From a checkpoint of a small mixture-of-experts model trained on Wikipedia.
Experts: 64 SwiGLU neurons an expert, a softmax router.
Training: a variant of Muon for the experts, 347M tokens.
Below are experts of layer 6 (counted from 0) of a mixture-of-experts language model. Rows are named router (the router's row for the expert), gate (a neuron's input weights, with its number), up (a neuron's input weights, with its number) and show model dimensions 256-319. Each number is 128 + 24 x the weight over its row's rms, rounded and kept within 0 to 255. Numbers have three digits each.
After each expert's rows: "mostly gets" lists some tokens that are sent to it at least half of the time. This comes from a sample of Wikipedia text that the model never trained on.

# expert 6
router:104124101137105160129152152133109145112144189125138117155155168169104123089131103135128136084106112120110125145171129118142147195120118142151129155190111100131112168157181109088139124111120155
gate0:144120126130134160098110108131098116164113148108083117130124163149158134105137083151100167106157148139149079156128131100107187119103130134137150162117155180140120147158109103119142157138144136
up0:087134098112137111123149136069119166159130149103080129143130133112130125188134132104084111112157135129130137100124154118130156111098137125149166113090147163134133121143099147106151124103144084
gate1:121104119160124123151176139125119130136174089124156112118169106124090139093149117165121136099131142085129113136115133145103139145142082138127151088098107114168104110111095132141155125071136130
up1:118112173138081101162103150116146149110136102090109118129168105078136120132133103127139108103122160113093158119128125156166109175136147169151097152152133137182118125117091122115141115144116131
gate2:111179075195159165083106124123127155096112136137125151107146072095168131138128165141130143118120112087119101162126131132103132103114134104149116134143134150134125115182131102136147088192117141
up2:126121153147180118135088125144175134139093088110108091134125123142148106153109116092137114159166142168114150122131106175129108156185160147090098159134105113178164125151142092109110142100178146
gate3:136135108177126149138123154137131127109078139138110127173191139124121097175145183130104139160145124104132145105119179123117137096131112134097157175136166111171130115108094089176158078122124090
up3:113163119114071145144084100123142163127110104116165095091110164121101116111108170161106059143099123103091175130113124161156097143112074156126141138110111134125126131120150149094099127175102132
gate4:115115151145127119158139099122128158121135092103135127126152146128103130151116125102140090101148137099116140129120102108154104115152154125116127126139125130094094197104118106157142135120166100
up4:131134126109148093141140120140117111147160144131127130123121086060127140133086117150133130128156127106146120144141107154091140158126146153091135077108128089120114118131157091100137121125174156
gate5:162128158097136113168139150071121140109154149086097143148143132127089095111156110160131138190105122149111141129129120143096119130115098110142126165120115162114114099139106135141135136085151080
up5:135095162119151159170129146120107131121124136112119124117116158126144133152133104114139096132104131138104147122117123178148107122140108103102134166128093110132146114109109127149118120113107112
gate6:184152096145106144134167116103118133099122098137121144112130086106172108156119112085110112128134131156124109119129145110099118141146138119098114120141114162134134133112117073131126144110139148
up6:117108147116118129139155140135128121090181156149126137121128110175149148137115155142110125117152121166161116111115103111139132133138100100110083131121135132135155154137089079103185115077161103
mostly gets: "004", "980", "994", "992", "011", "997"

# expert 4
router:110103159080167137152158148112158159098115177154192139143131135146127120191124122125124117148121156141160121128184166142096141156148185141102134142141165133152106113117127105120123126153108139
gate0:125133137131135116122087089142129130128102184123113140111140137131152110124127126114159092126168127117130136210127121129133155144116133162156108189116117080164144159142119093165141122137145146
up0:103108092119148109154136109153126152131108195151117117124130147149124112137124079101146152141096136125122114115126079108134125127141088154146149102058136116143125126147067131181110175138158115
gate1:107125134108137134129117118135170109153142128134140119172068153128078089121107153102128126119139135101137110113127127106111157128114092156128086170148093151099147127120146127109121150124157152
up1:110140131160135111142111133117135143158101147175071135127153198172118151154126095138109131131135146127096121164103156169088072134145115100095155123125153154109144122131134078131142100101132111
gate2:114117139095129133092085131105148118112120116163137140159152140114095136127102140181161119081132147153119122097151148139134141093114133149125096102142119134089128123124134143189166140115151130
up2:130142136132112121097151157123161134111137149131089099109083125124160108131147186142109168157105120137127129118134124142122108140122140126129114069110124111107113137098130092139136077152138151
gate3:165079174157108103099116167106163162155124140139090142125107158085148102135079121129183104127141115153122100140135139121147151114193124144111117095142125161097128109114154106138121121133104138
up3:135135137153154146131105139112113111122136134148122141148131131121147129125124084139129147151115131155171100105155132138191135137088135107139104161140125162142102135097128146142119134068080149
gate4:110115150145114124120108172100144192098128142130156120160119107144153168118148080119116129097121106101135133134114134140138135147114136121126135148104113149120143166142104150152122131152132110
up4:122134118103087132132138144132150125155106104107087142144133124165124132086120153127129149102111122123138086161124134112138118133128168169147109121122114096142125106127136111118148101132110126
gate5:083088166115171132133113110153141116093173156126097109186150106154112154118104136132104165143116136134161098116111221153100093136125124132097102105140089148121104145136135140141141144120140174
up5:137147117108166142072103104127146096141121130136079137143123125141140103118130132140121165141129122115109121154112097144196121159128102099145127095125145128154134116127123163119150117125124094
gate6:124126089095119113100135090156115131146129100129138124121164131108076081148147105144133114123173119125162123108086108150185118129131077118121131102143118132118102159154127139150124127118128070
up6:118191109175107130118128114095119079124069120132139149077104138125170117141159145137133096107125148165107133161134149100137136079102109131164126128158143154172156151138157178129115126113135101
mostly gets: "ي", "ā", " de", " Par", " Pat", " Rob"

# expert 2
router:128126177127140116136129142105138156092108123136162150129155135098127103160118104131118118130141154130157106132140142145087131132161166123130124147147175105137114120110140120124147116151103110
gate0:121110116068129142093068113122117131130106097119141156120138125123122101125146133108110095095138157146139147130091141173121132130155133104155106113144116156095137138155126142149103144115088126
up0:133119131133076086148104164179128140152154121110082149155122105150154149123155109150136166122156106139124118119130166111130145165157120135103138134129141118139138088126117159140137144118110155
gate1:154159112092130125153136096098122140147142125079153148147116109117122084156177088147125146148115103150101118162119121144147102112149096104130141129147118119156115108154167154111102165134090111
up1:147134144123140096151117180120157146125124179119139118133111133133125140103118153154093125121121128128134126132115109124150170137131112138181151116139112117071162160101126146123132144127115171
gate2:150130111111112096184160169145143198133152133121145142105103129156108125119169132140090108129083155091101134103142130081134105132079104164184129146156079127145109100103175133130081083106109145
up2:134123126090136128140134171137085137111139139095155141117120150133120148126132113114105122119075098145154139077153111073168173129147123147121138107132115129136086114107092153147125140144155152
gate3:172166113111133125090124139136140149131131118120131145118137121140107090132170104124126140145173141087155145135153053131102126170123105156113144073136190128097128125122137146129121132138134110
up3:183129136130122124182111103147115086106167166156117100158121156144133134146138119100145123118112099129183082100139114127106128142143117133138149073095147124109112146075067131100109149162113102
gate4:112109142114120074159101136132125124091128145126118114149110114126118148098119151157135119146116108143096136162107129169100135131148122083108105116123104138099139129091151156134168109134100080
up4:127114130157141170070113126142175137117126082147132097127169122113113112131132209114097152147138074115102126100133166119162108121140175100117145099126139145122123119192127124145133138102155146
gate5:135143139143151127119117127131103133139120112163099103163115116130149081169147094116160139130159126131088128133115140113127130110130140113095069128151147098111131126115149123150115165096105116
up5:130151122193105155122147125135090147146146166158165143122149123168142166102118114169167132094121105141115144120130171088093094114119126152130123111108105168124099130114141100171055127143097126
gate6:099111126139141124135137136164128068161089150113155192111118122142149171131129135119139132097152146101121132124153138172110092146139133127110172121160109098163103106112115101140141141124140084
up6:121120114127151148147143103120151134126112115134141136115104133138122139127142100127139137105173108144122115148110159107141170142109122140112142152105156129146131079113127098134140126121106143
mostly gets: " European", " local", " Richard", " other", " Jean", " British"

# expert 0
router:154114149153121092177112067155073102177118120151115094145135136122150152083119130136135164101129090130098084154109097112140143100119128135108106151144139147105100137120108116122122127134087141
gate0:111119139139146154129122121110085099106085084121114127135153153121149129177135055143154124140173182138118092111097112082115170164123101083128118098143114131095108117154120114128120136147124165
up0:149172125109139101121158134131135143083166121141114134142065075125157117128178129155114144122118106140137115106140129143159109085148126108124122160136098137095138138149113135124161134139133117
gate1:081091157111105107117157151131109122119128130122123132098118138141138156137138064075105080137167086129114169100123188138152137123125156117097130122119114115153127094123130121171104086116132157
up1:114117130124115137163089125111111092141127154134134124112151140123102103117135174113120132139123131123138156133105142161160153110125137139119157119121044091162153152120116119121141087083114101
gate2:157153129162148144124103138135137133140137105120128135156129101120146109118165155113156125089131122142119137087162078140167146107115125134143123106145086145094122144144141141129131103116106106
up2:102111109133165136152134086155142175127181171153144129142131118124132138119145126099093130149146152115119123120064133131139086112135176130117139142164176145134166170119112133166134155131145136
gate3:088116127143146105141124118138136146153084143090127153177136135137140155163140126081090118170146149156115142088121098154121126126101154158083124138140140166108121125102127149116130129126156094
up3:136110137126122106173115133133115101097126115160114160133127110136154087115128178134139135108172170149061113149172082138110119111119106098141133119179084160107129119094126121147158103114140123
gate4:139127101113122087163134114160167141143142150134183178078152086120152122143173120109083148123093080127105127147110128156127123103127106124119138118140147117128109129118118148158133131118126099
up4:120139127145095145118132102095122153142191118102102077113130087122143122104165107111124132151159106115078134094096142140119151132076120132172105151141120137109091108168118107102143104150085145
gate5:105184064141122159141124127129119127126103113124104109121162125143124114114110110137148142112129126119136143108124174114142097098134103151151156111083140171141153140119120151165119118141171136
up5:155134136122175139153103132095174145147151118104119110144137117118154160105149117130119142124174160153153127150125119152117126155121155160117126116160106089140086128134143134123093118116128147
gate6:128110124146095118166136115130155087132122136180128140099143135150151152090134153128114116152167127156118105111136137135138131165159140114112158184126147153152119139137144110177152174104125142
up6:124151148128151068158095125117060135114135097096124095154108107120108132105117147150120129131168121150102145136143110080181164105133159178130146133156141106124107149164148124134142112115093100
mostly gets: " | — |", "\" |", "L |", "% |", " | — | —", " |  |"

# expert 16
router:165180098144145123110097077129113165080119076115183141116148083104138155142119134119140130091092135097153129124108151113078126124156138172112117105121157070112151120131108125150167099136158153
gate0:138145114135099146093119129167163088120125113138128111123108080141190133125139138168138145105117162089120153111097115061098121131119162125111144119130128173120133130141171137147145154176149129
up0:130111135125109121110147144130131113159139135120155132120176114185129114139168174157131107124137125137129148122115114117137151099127139132135105123143125104134131150094136134128138160148126152
gate1:128154088112136121114142137108124082129133079125151116156142129114110148136154108092154138122126144125131141155152132171131130151103138149160120096117073090121122143100101109144094128118091111
up1:101129112129150144137119113086150137135084131121095120116101141115121147100112124119158139173156119138119146103123100118111123103122116159135115140156123141101130139156092117101128170095139104
gate2:155107117074146132143140086117095101081124142126105101127152161136118143121128145191126130127142134134118078142091101147143102139155120127115149079138128105075100137109123113142123076124132163
up2:106126141151146083150166145132175129115147136134104125102138137134110119153143096109115147115184120135152116135147139151122161136146134151111151143153157135130156127123148132148175152145152129
gate3:126151124101114148165114132118136092100133156153161107094109124109157170147153177120136122098157114069101136149118156123116155133133129134133114160125097113120118156084119122146142093129089119
up3:104160124113143143097145125153111111115115113126082058140133136140091120158138154127069101165130102111128140136120138128181111177132150186116157118144166103115112137135120104147164077155139104
gate4:155115130106135101099152132089151130134118106122165105121147120116084169116139136125133103124132115159129130170152155103142179155119116139124129114114084078126156123155100137120133113152138096
up4:134152134118110114083107118142131144124122092140109163119112111115134139137130097106083105140151118116125143129129122128117103102097099147127123100127112132164138129102090142168103176097130162
gate5:132116139153153160115098129164109132180125078122158144152140118118131135097123115124149108122127162127133111120109121120138134130157122108118127141142124166152148138160125132113163101103131130
up5:138114119114154108119123096155113138126130110140153149115159148163112117070151162141129105143081099151118126107126143134101141167135131140095115126099128147104119066079136086126143126112150110
gate6:132154133101112137122122096077139155119120134118148152142106116130132119102134145115128198125137104143078063133153108129111102107137105148139099147114106136140155141111157135122153081124132117
up6:125140148135154161131131093095089167149104138104147143179097124121142114104111150087126181115144160133141143158144156135070142175126115142116088127168159132125151063113095152083147143117073119
mostly gets: "The", ", it", " However,", " This", " These", " this"

# expert 14
router:145122158147114116095063159135125122183098114075090117154107129090153167143125146152091122124119134167080177128132031144079065127102153096127101142111128135122160107160125114141162085119152129
gate0:132123104108115117165110147111109118176163129104127156154118141086125151124124141099135080122140134113168147116128132087102124151107132133104102148140162110122134172120120134127178159107113110
up0:162134148101116166119098135103126121123137105126119157140151101155106121172069126105108111173119105156150109138108120139149143117172122124113147120126077122113114140119110166155134170147125140
gate1:072142149165106084138100105124128133120121107098121142141147144127074140152101127140133104095154103095134142128163154140091119127094112138146128150138112183166153119117153086042118146127125098
up1:146121149139106132134105095124077116147116119109150128117103086152129151125104166149123105130154120155096146123164096141118176150142124130095153141085109116147135151111122158127110110098137168
gate2:141142132146139109089088130087156107168109073107122162081093129136151116128076149100126129108141085160164126107135100118096109169164166146114138119128123133093105113096131097142146125122168110
up2:143136108150128116123087090111123157088100122146170085113131114146086136137075127147085157136124147163134109090101135141170150099121082092128127120144171118121134146105145159083142144124099156
gate3:125135128100114123099128123147118148155113090114137160143133100171098119080112163118131131121116133093073102146150129104137143153102116117095134073130116166128171087196124106154142072113117159
up3:116143131194138179131137093128094164102129097140137111160130092086153150140105128134133122137074155140140099143164136120145168088168052171115122106118129108145123125138131153159091121121129135
gate4:164139126109157107121079191110156137136126130113179091140111162089142183161114076136132133153121086141091143137147108149128142133108147113062112141120118085140137165120131071116155121099128087
up4:121139107139129142091167133146125119125155145121117099115145132127089091140138115124180089143120104103160128118125209157110129097108142138160115095091125151128109152131119157119092117136122154
gate5:125197139099086137133148145144143106103137145152078117127123118105139111120109156111111129132086125126110149124112152115122104103172128127109180119127115121148129101107101168120154146129131108
up5:126152142141147144099111138112158155074101116106143122148122093144146102128162096139131139113154120119089155097115106129142141140149119137129136120107133130126124114131141055129148106152111128
gate6:137143129131142166138146161112100142171164123125155152137108156178113092156120104125075138117136090107101128068109081134133095132164173170125115157146155163116126116135122145172124141072112109
up6:070139129153118115138160122132142121093146125099130120149136131133098131140055138181138137127111134130150158107127133143070136147117129124108154124142143106133163094096142123117144116108098124
mostly gets: ", and", ", but", ", and the", " In ", ", which", " that the"

# expert 1
router:084127118124148146118106117105109141110123136127131113124128123123138130085128096160138144114107149081128100178123122152100098136135103121133134172160145126132136132132117112098167115146110113
gate0:101130171123150129127133137114114121146120142101158094111141108133149139147140133099144144125153089126110149124157136169139073115140109173126114201150086139122097134131129155083113142162096141
up0:137136117152152139108119132149134133103111116112115143125108146142119119121122115100141123157124151123144119130086122114117134119146083150152140160114144139097105136135169140187125156101142132
gate1:121086114097169116165123149110138134139113155168129141157128155172122105133119161101111106147169122117134120104140091140146096096144153084160152152136114156142104131162143111125120124084159106
up1:158164122171110129138111115126139134149110143139116114139083172099143108129124115154203161147137104112076165160119152153101148156109107161123137123162178124140102138151138141117126098119101127
gate2:138134156177122109145150132106107156108080136143136171143123124082141099103116118117121114147164113109124129163155115167138090096104134120143134104140144126152131105121148144159120121139107124
up2:118179093133118123142100113131119129133120135137123123119119163132124140138150087066141101155134120146186109113107109104114133108126158116127090133166143092123125167108122099074131154085065115
gate3:098159161128104149150117127166092136080131126095104103168093124115164112098131122113124123101139152143124172150144114141103128156141144151110112090126078125102145118120105130123176112158198158
up3:118125139110152150128110117148120143114138142094150132142097107137150156125203131105152123117148119143106094177134093137110167105095093109124136150129131136130083150106107081099136144142111156
gate4:150122165146137154094125116102119105159164143165137116138119147147125123132151098126130113140143141094125158154158123136083126107100121183155164087135133132102106117161112094123122124109110132
up4:129108128125095121156157126152088097141125115128113134141150113119158103107129140146134125140181129156118160155125136155141118151166107120142151086121150149138135125133136164131104098079133107
gate5:102094093153124167101116122122108146145095173050131141106128135168124135125157138131131137103124162172151153137130145155123128121127126164120173178110119140151111102107168130129111153086104108
up5:131116135133107160138152108119121133159108100116129153112130117137180182127136133107122139130152129152158136141108127147128121130145079170071150122123158122109132107066080152119145155087136091
gate6:135130086140066084135148134125107110125134121098090147128122122112103188103191116122103156090138128098124095123109126164131094123120144151135082102144128123148113123140156133119147117131159152
up6:130191133093147153125091159079138098207145106076095104076108144104126135124132116121120138121106093146139086089149108102149114075059162108110116126137141128172118155141100124116145158090131104
mostly gets: " years", " million", " himself", " died", " them", " was born"

# expert 12
router:117087136155099131131163094124138132109141111108169083114111119131126145129100098133138105127175119097158119170187166099149156128114153143128179083136115143150121136164110186079114122138149153
gate0:130140141102123101168142127115149118111138109135153096137141153149144089142133104169121113094128171094142124115169155082158087127072173125145142144103119160171123153161121141126144131188122106
up0:137090132116114147111113151133151124153128148123127179145151145148139141100115150081173135117151123138146119144080085117178117127099133115136150151084164187138145124072092149183084066096144136
gate1:088128162125164110156113119084121122138143103125126152138167133124098126134094118137073155069098120117122091140107121133116110089151133131168121126128115089165118115085113118072124153153175095
up1:152129111085110123112095155161119066128101089101126111101111109123129094126132150098099144144153113180065154137139091117174092141135119143128124150174139159144139131148164080132120110146119149
gate2:087094119146161147124147107107098081125087119142132170147133135121132109173121162099137087112126138147144096121128116134128140152136118122140140129129118120092149134134156111146110128129158104
up2:073176164183145142120109141103125115111117130117066182168119118123147155097111118112130113162119085161111104160135118135116142151137125111134136133098091109127078111092153106110122108088115116
gate3:172120154132118131146179131097139107146127117116128087131084148133106154151144153121118125099118107133117130166114103088149141133107099087139105115118129117145156092141145103139117169152148155
up3:121108126139139165116151143117127102144129204117080107143118131168112146150126121136138109123123109141150114131166089118125157140106115132089103105099095124093114111136148142106135127149116093
gate4:123193102086133110135116144113113138135109124156167129109114114111183141143122105150130131132122153115175117157096151113121095113106129134126150101118145064113111134163107117164125116096134089
up4:134132157156102125084135159131108126078083176167110108129147140146112173098124156164127080118136090112127124106115108109142123124148116150092130096136132158083160157115125180115115144132097125
gate5:145138131132072102166116176107147102137146088147155141109123143094142108113163093111104129139162134126138110148104101106168171114179111125160136146147130145140098098156121125171144147082131164
up5:146138186046170124139109111115092158120088094133105110085118096151135123149127135173130116110125124138177131106127149110137091114086132102120129156116154106150119151139121108161127085159108157
gate6:126132126107145142143162136134122115104133153135133098104132133093145172155128129133121109141138118086094085134114113123128163135121152135118084137122061134164139098152093114129138101149166123
up6:150129134090103175094137096127111128148089138119160157130075107156134116178121075146116116176136139095151162137168131147148178115118120124144174124181100126084107163126152151143148147106121146
mostly gets: " tax", " sh", " tr", " hom", " sp", "pl"

# expert 15
router:129148141131107100114105096132155110159101140120129105091111133108089128162188131092138093138167122096134138098132116152143127151131137130146146091115178136130138116096108108156100151141092124
gate0:158132127087099159144118124148143135114123114114113136106134153172163153116122154118063154128123092124106142122136130172096150096178118140117108141120111113130145083110104116132145147129147105
up0:099123129160174179145144141117133146143119136139148141161144166165134092151140098145139109148130127159123111115153127120121129143171180132127098122117124137128163137110106078105115154118116142
gate1:118106101122158169137152148097121136112101093167177110111130110152150125176097147153134157117116103151125140151181193116124153149127103104091153138131092151115176127140130119127182131132151118
up1:127121199111192114135119126148134137120160159179151140159138135133112128167130115133159180097170157104131065126139151145112144146114107094090125126091099157123112110114137123142100217094100158
gate2:137097115163138068156132106106113154126108146128125128128104125154107145106125110119157120151156153113178096156113165132173135150117166186092133110124159114135096081151134108123122128114128127
up2:116135130135121153135130063126112156152087102087141061079098127134123077112135148101132081108127115132126152086102139157177119120097163146109113121182123155138142131147147128117086130142130106
gate3:117162172170149118120092087130179106112124152081162110139180129129153098119132136185136134129115124095099123075161128140104125132118094149165149124143112177103182111129097147143112134141216113
up3:092119133096087105134115088135151128124131116121154134114121131093146118095122155134156103116128125148146108116146107135136135135086148106152118149122142101103126147101134096094137118125139126
gate4:123103110180144112144141118109132118125096147101161133168116141108096056161101122139139161144161152138133113113125108152101110110107132107092103140165126111116103083158124172146135165125151112
up4:105158086086142139152178085095131181101119132176122145094121105132138139108141171176118128137138170118103164134144139107111109140127133111146103148116112114120128124155154155157113110100144116
gate5:108094114152110088109166160137132115091142121101141122081122147118096158072118116090091098121110125110117111110148094114158135101121165108140098144135140111120114137105149134134099114144142091
up5:150126113146086148115118096133084096168102145138121138078135116091122115147143126165128165124142099145101135134117100124172114113119136128128144085122132153105120135103140086112161127112119145
gate6:138112162081135091112108092122153111170126120136105098131109112141130141080116115122119128119152097128135112159163145131132160099095118097134126086102086175123107121170110155115136082103156134
up6:107118134173133114121127136139127128131120119144137135094129168128142136141124091137134118158147142102164140135116117160124156149140183147060161151128174154102085124111121111134122109136120152
mostly gets: " tick", " Grac", " US ", " phosph", "mathbb", "iper"

# expert 8
router:115122134141151141116138173096143097134160121125103122142168111151124142094157122162147108116129106143086090106135111149153127162111109121094100124133088123132152127138150147078072151148137112
gate0:107144172134136126119161151128146165175131079095124122094154146151128108124148088100147107133126116121125149124128143135143063181096135133113080123108115117145158143120174144106119121053109089
up0:118109155136119129113177093137141158136095149132155106130115159153145154135109144143153106211145138131143140099164165096108122124132151129177196127151101095157131095126127133129103125131130127
gate1:122138130091153167130129113081135096146105147119145108111159142147129153134132114134119082127138171108106082148138134106107118095158103160083147132152133154185136106173144120143079134192106115
up1:088104122134096132131099104133125122131144144119085146092124145116136127116116129143149144134159061148117187117139114108124143142125115137148167105090145133116130141107088133109139156163153086
gate2:070142161128127103106141131106153135171089122171100143194139137142113137158139158127162100127161144109080123142139141156138161109125120131162139097110102150112123110124181168129136134163127072
up2:133123101136117122125141128092084120125135158172120109068129152092137173123146135124107158125153118092077077132120087126161118103127136110093132150125139113147145139108146120115097167138136096
gate3:123149144153188155102131134139120138105167121120168134115111133130106162124118124117160119137053096124169168161126103169120101154118085137124103148104148106148119154072147148134082133112121131
up3:121141163141159114134152130158160098156106170142092163149121129151105185140092148150135126098122105126146134132171136141158119125119121168116178126162121144166158141080078092130149114141098140
gate4:103180129126172145112143102112155120125119083127167108126127095121121131143084102104092146157124151110174144145127113143115147121146097129113110111125162108133145154140175089107116142135121082
up4:120122154158124154110166128148106151101111133154147149112120118123153137122141133099155137127131088117165131177136142118073151145155155171123157133147125145104184143176112114132168122130086132
gate5:118081151123124136128101103098128154109108100163135130123140149093135077165122114094120134159151151106135183128126080138148143089161169104175169147133164126103097141098122115138113155125117153
up5:124144128159149146127176118124138075125110154167171152150130117138133117121136116139116104115072124146134092117122133126144094142159125175081125114124144118110144127133118154128126172140092134
gate6:071141115129060132139127093098136137128112144120152132160139139170125091156152116100131153095137120123114190153138097135102166123165167090086145107146104155148121126131104158099130158096124155
up6:104075098154084111130143125125138114136107148069138152108157210115181148120062125092120187169167126126115153126071150139160121125090098124129150158154137180130162099133133121175122127164126079
mostly gets: " in ", "In ", " In ", " January ", " May ", " September "

# expert 5
router:133149091109146118131102121113124167125159173165113103154142105138114094143145121111117119176132155130159076130143118129119128077137123080118124131125160085099112167136092092175099151165151086
gate0:082086147121147126131147102105150107131132114101117144156165126120138145136137126125133122110116139132139109113135143149110089094135154149129187072135154123138144188124113132153100075136156119
up0:171122111137155099138127159134148118109145146120162125139134088145165144149113126134124125123128103114112176142122101109127135166130132126074119136116151135142149129073110130164092152201110141
gate1:126107110149109119173166115135140160118132152120094112128166168112146156131144091089162110107172120105127107143117150118095161117135175110127123134083099139142119120140139101123129148084109150
up1:133146068138107118150167108108127112143120129104127137109112135111135152105107147091156130110138131131111117117113137124129128125122144158089086145130114109166142185152124105083156149107124086
gate2:115113123107104103083157115084100176138137126123092121131153103108139172128099126119121141125108136121112158133091091071133090116077130148115140136166195151088133145130110106155161136092145121
up2:128161127151157107113097098122099106169153118092110145151115139150128146103127105116127151089095123104158141136104125160130147147131120152107110144166126122179100162125123135144118133140110115
gate3:130144119122125112140114114093105145088155115131144140159109115115127147144158182117137106138121113112071121134158107135118127092156116117120106124165132116116128173122120152123161119146134123
up3:132128117148139100152168114120142152134123135126107129104109151151114071166120078130105151139124136085150152114128145119074101108136089125159116151113123117086149124169125112130105121114121102
gate4:130130072143120111173129121137108197152139123128125106105144104143108118123107192124119097163178116130121124102147119155125143133162202127100117139132099144129162152097135160129097155154132112
up4:102117136143172139167122131138122162127146104142192108139118082109151119163136116142134129111114115145181116137113191122169121140120170146142150095147083159144100141112161110141111128137127176
gate5:134141125127093104126110159123152182124124139137163138124178145124096175140136153135119147157100095143089106168139056090086110128123112097156147074149083092092161138094138168160147172130129114
up5:120150114118106169136110099135142152128086088120129123138143122098102085114145143139129157123122160133126118180103129137122145108140094163128170136147153131128130158110111170157136106146116134
gate6:090154108124141119105111117138158102163091106129109149111097123157098106127141117087134136116146106145095094128115143086136124172144127115130125092101164115127117150124154091111089137161105132
up6:157116098120142117149136128139145112174164140117091139121084098122153122112116106153101120110127119121110102139121095127107112126155109142112111128122153146136142137118091133116152128129121157
mostly gets: "a,", "i,", " in H", "',", " in K", " in B"

# expert 19
router:150141088121110143132147127157095111163163145111120118121158117082108150134133170180099098103118120140123144133133115083124120097148155100097133096113097132107168121126095127167131145144125118
gate0:101189156106134131121090157162100147146133065127117170103120138129111125121121124137119144130096135134156137127110198153109122098146113117092144162112111140071116135142129128138171155098107092
up0:096140152168133107170114136153115098127129183118107116160122181153155114168099156118171136137141098127162146158135146163148172130108167114137104128121118109155116138164136150130117128128095111
gate1:142107115152128146119113125128116151161165126125132100165136127127120160155117165140134070137113093150141163129129118137137134153111097146124112153111139094106119150064108132129189131134113168
up1:101133087108140147136117130125132116146112146119147173175141181114151153104140162144157139115135104100115098133136167144097060131151172123158111167156135163129132138129124140109135175103084095
gate2:114138136131081106095104128102146108144137116116117172122129160127148107133108129151121114164100151144176134134100123145091105160110121109132120115118113091121168150129156135131161136112135088
up2:105131115116099118111117114122147131129144113128125144140160121102165143187093175166148136127160121118155144136103137144124108135127099125142116106137125118114180158100136115125084129131154141
gate3:165120124101099115101142184087117103151121113110109110072181135144103092120167141128102172095146119130168111130138139123091108135164083126127170153129103118096108089140118108171093165129191151
up3:109087121099118126095133165143152113147112158122086149120137113132123127127121119111114152107085101102131084145112118163181165135110129125142136133134110153116147167137130188134122140172096178
gate4:118121072098135118146111119147106109175173123147154111108134132130098138136147138142121084146113115074159119139147116073117114115093174137101114154124160120102123139108092133109113109156116140
up4:162095104106118136139104084164121151166131108139096135166105094172169138120075162110141076126166163118104115123134161098129114141153170133117095149129155163150128123131160119135126103146131165
gate5:192130119141141106122167127112144169158163129122124149120139131140177093125105127167070095114086122103141119108172127129163112120138151095132113085125118099114123138108119144130104152130199132
up5:142106117137106120134153138090130142137160058139100143140118147153145134152089103202113163097159096177154169132121151123144076111099127123104141144146120135054141141132148149127127115109102118
gate6:171149136101074110096129108127101190170125136166118134113143145144134158125169083137148150116133086168140102146135128130122150105124161072157142142119130098110128116137106104133123147102107142
up6:136131126136128089135111085109128115118106172187102107117106131167119114120118091095139159123170104151121097125153129154151151119084138104133130150116105107139138122103145148111109142101117171
mostly gets: " and", "s and", ") and", "ing and", ", and", "),"

# expert 9
router:154124141148132129172096117140135126154123095131087109093136152153165111092129120125145146144081095157123104114096099180132139132098153111125136150109135141144117126127125157127116137112112133
gate0:133135120122138150101096090143151116133104102122144155149123148148129116127148105114162136135086126134164103111147112143142110117147157122120129103104126131137135091137149144108162144104109144
up0:113164133139153155119123138120139143120111116140126119101113125113125093113090086180117141126095173091110117150130098092120148139139136133141112120144149142122124102131132119144128138126105128
gate1:090087111099112148128154126092144123122123107192159137103151144112088113103073126146147140150110119117128112139117139147139083098148131166119150131110131112125155105093112089134130155151128138
up1:137126134158126120107116146110103162110099123141151096164118166087143146174165152099096132173102147085120135088139123129153125139151119159112162133126133128109134139094103122128103141125115103
gate2:084130135145135148137158126146147085087097143179159143125152170160110109102171108134097102077152119134140104146107104109130094123137144101096141133117136110076114146119096179122123129139105102
up2:125145110140104118154107146155131118145094113138180137158125125084105104121138132116148152150103085120157153147143064102122145129138113116136118148122113127122119132097127145108150137133193107
gate3:143161106140120139125113138156152118143143133140151156150132147086106150076079100177134114116151116141143109157162092135100141137132136134131143142142084136095121116082136134123144147096098081
up3:163108122123117131157186146124141185175167171099112112117128073139172138152110120114110123131142084114134108138133118103099153107151158148104137124143138111125066117153109117139141126145139158
gate4:144088174141125121139104113139155172133122131098129117160132169160124138161131107134125142083119173102119143132121093100122158098147148117095112121111123102097095136139120164121137140160127082
up4:154123110118118116103127190123119111151150129116118092143121122107144146126086134111107137196115161129121154169133122128121093117152109120123165114115120172134145143135163132146142124136073160
gate5:146131080125117149162132098156110089104109120110119121109086124159148172102146117134132147125111095139162112130109120143152139084114120120094133122103112080120121157111117144114112125151128088
up5:153123152155097130078115167119144113132132166102142151139153062086158145110153124085103141122134127153156161152160071146151168137111117155129144116126127075154161117146126131157109153128110124
gate6:152149093128142140129130121110149177122146099170088133087080142111172153147112134091130135123105166133132129168135134107115110100111143132134177099133144122126155126171097100121154142087155150
up6:130108109125127125136129124125159092161205120143119159153156139153133095108130148163123110125072171135144113172111078146105055140131144138135088128107167091154157107133136163128097127150119141
mostly gets: " | ", ") | ", " |  |", ") |", "′", "; "